{"n_layer": 11, "d_model": 384, "n_experts": 16, "experts_per_token": 2, "d_expert": 160, "d_shared_expert": 0, "activation": "relu", "moe_layers": [0, 1, 2, 3, 4, 5, 6, 7, 8, 9, 10], "router_score": "softmax", "normalize_top_k": true, "routed_scale": 1.0, "balance_loss": 0.00165, "balance_bias": true, "router_noise": 0.1, "router_bias": true, "init_std_router": 0.0114, "lr_router": 0.000507, "n_head": 6, "n_kv_head": 6, "head_dim": 64, "vocab_size": 10209, "norm": "layernorm", "norm_place": "pre", "norm_eps": 1e-05, "positions": "learned", "qk_norm": false, "attn_scale": 0.125, "tie_embeddings": true, "parallel_block": false, "init": "normal", "init_std_qkv": 0.0227, "init_std_o": 0.00484, "init_std_up": 0.0227, "init_std_down": 0.00484, "optimizer": "adam_variant", "lr": 0.000701, "beta1": 0.9, "beta2": 0.95, "weight_decay": 0.19, "lr_head": 0.00699, "grad_clip": 1.0, "warmup_steps": 296, "schedule": "wsd", "decay_fraction": 0.298, "decay_shape": "linear", "final_lr_fraction": 0.05, "batch_tokens": 32768, "seq_len": 512, "doc_mask": true, "train_tokens": 280800000, "steps": 8570, "dataset": "wikipedia_en"}
Below are experts of layer 2 (counted from 0) of a mixture-of-experts language model. Rows are named router (the router's row for the expert), up (a neuron's input weights, with its number), down (a neuron's output weights, with its number) and show model dimensions 0-191. Each number is 128 + 24 x the weight over its row's rms, rounded and kept within 0 to 255. Numbers have three digits each.
Before each expert's rows: "mostly gets" lists some tokens that are sent to it at least half of the time. This comes from a sample of Wikipedia text that the model never trained on.

# expert 5
mostly gets: "O", " on", " on the", " two", "our", "ong"
router:112157108126082133128138122146132173137140155122121139164140096106127149160103096161134105149133135119142088118131142140122140142140105083099123118150147161151111158090115187170119113148074124112110089133120101112111145097136124169106155132140133078114094124137127175153188106128095088130131068092118096119142157103150082143140125086137094151172120142129144159161146130155151121102122089121168081110077152099136153153167112108090108130119080103095123121134119160162169134113124181139111142103098119144114145124111121148131142114120102161129138157105114115099119164157087151110
up2:124178148163156113123115138104117103129140109114110145121132116123130124088131130095166114081088187133156102142159140119079111111085133142160174157132133151147141146136145097144132152134163106123162081082120134126100117128126110133163146167109121121110117160145127120134123139098152118125124143088149162130118152117118130122153115120167109157146179120156109119122192097109125120132125153098148129103125135152098137119130124124143118155125137103163104137136155132077093116101119104115169142132153122150078126123110158138109111137112141094116143107165075132111148110105126095156
down2:155120095120139106118132134136122095116115129131091123171093124103141107132103084112154160170125119140098156127146161080136134124084122112109123123150136155101155109140130141190136152099142144125178105133099116135115104136161083109163126119130151091123110120158145111091116107116166138126144172130110120153117142141157135107139131153138172122174120129147099166148133178084124122155124137105139121125154147137109150097121103104150160110107131134110160083113124125105141167135150120108141139170169125099109141119114134105121120103138142077135097169119098159131166106137124156089

# expert 15
mostly gets: " of the", " the", " to", ",", " and", ";"
router:138133131108107133143113174091147103139116141122123131121155101134121131112159133125153104115116183122168156137156154149134124077110183154148078135137131132109113143162145137113161165109167141103098143103134100150125091092168127159086151125127140135094110150126070122129152136113142178120134158075088142160080104151142105123158159128145102140143143144113139138129182107086112108115131112132089132126137109147087125142140130121132172120122079142122134108140144140145141120106098099154132145111126123145117134129132086139133106143108145147112162178114151094140111116112129184184
up2:153178097117099126138100104082138143107154130172113125140119107115115080114143115153113111157149116150139153146123132125108131146137134111137117115134120121106151126161154131150086081080111099154095136126128148073141099127132107140105165184101103132140162120132144125137091129107151111129125161124171128143138114130156124145134105120154105108137111116122117118101129150175150135142142138160159079074135118095113144106127121098152093123132105145127142127126111121134096154151140144105120115084134058140092161113149085127097146120168153127169138135122151110148117129118121096093
down2:121132173125145083143167137109117155123127133123136157141116131125169075143128109116123104122123114168130080147122107137101131123176143139133125099154107088127137175140136111120148123089095079157127148135133158083149113119171131115136115124167115091074117133134053130169100192121157111107160132137130119099149140136140079084104122120154145156151111145115122153119108103088114167125116071107120138097135119156123158129135126147147118112111113179116150105132123113157117113124106075108143121151134133115119137122135117113101095156150093150156115130118115118135130151077123138132

# expert 8
mostly gets: "h", " M", " m", "f", " s", " b"
router:123169158115103118106138126117086125151111140126114103158140137135136105143154116091107129141133120124136118129151096147125123154132125126132146144154128150122122127101171109145106108142117124136119144137106151130142167134132107179127137133111133125183156116150119098147126118138128158161134148131157100127112121129124141137129179114135152101090113124163096104122117118126192134094188150120109122136101068125150135122129149165120103116136146142149148129153110082112120102096193164135149116195124138142161146125127152113143121137114163149097117100154095181093104103133133124116
up0:165132146132121133173142134107132124136134105116094110138112110136117153139149069083158099127108145104118101098125146125134122129121123092122132097125088105126140169111080132072096154159108136113136141099115110106132123158122112100153158107107093124152152134116152144149158100130146115122075160084092164149170132170111106106120129173093091142134159125158174071160122098064132129154148158129119146103134137160143130118126141167129112121131112175152140158115144163158169151111136130123138114122105156096103125138119133110083151155123140105153123122139142158137136135081141173111
down0:083107146148107124128131167124095125152132141120090115120095139116132149134150124144150138161136107165135123128137148122100123157110108112114148136162131140158135088125106129130152105108157140117077145124097124110143149109142159153084091147099139122099133066123102083142149058088135127076113120108170159093116174108111108144120121165148136146165151113139151113170111100147154144140114141084158138129099127130160138143098159130127125115151097140121127112123156153149077142127121148119117082121125136129135107126137121140146112156167157152168085070154166121160111126121134157136

# expert 2
mostly gets: " M", "h", "k", " C", " m", " G"
router:111137132132124060117091107095139174130105116120105150140131125146180108137133089154107155107140167132087150101143145120169089114114154130115164118149117115107144058114118099133124121152136125115135138090106126175121130121133121129160129160154168145128133132074174101138087150125137160137154107121075107145177120169110165123163134133090111161100148100148093129121166136124120125097153128124101150125148107127158117158142158136105135148181124160146127162127123101134108078122124161115124086150148154142159111136086140132107085137130153151142145075099115116114167111110116089154
up2:100118107161130158158166129118094128090176104136137108164172132102131134127187156143110102087144121130130106152109115114092137137142114095132130198119133093137141133162119138124159126161180181065128118078155122130129095100160132130119119081108112150151119102123096082142109105129165060163086143098159116120117124123138137167143149121120140123129146070128115103149118150085101176096102148146159142125133148161127106113102127089157093102103138132118103116176156172158107110140150139089125144111129143183116125154134121146084143177127099100148133147082120127151128111093105119146
down2:093140110131129099138161110131086133118133151110157066118110099151150132130119130130127126152194127110108107154138124142144144095133110137107104140101139175149152135111145120138124132144137162129116104115102142143098107100077129144128130151148141103104112141097113112160147113113120106118182113196110092125139164124133170146108118142105154080128145158101127072112091128104155096125111115133135109150144144109155120126096133151171085141163135108134122149144147143085105104160136106103135178124158077176128157149141091164165128171180110143119102121141112119122137083124160125137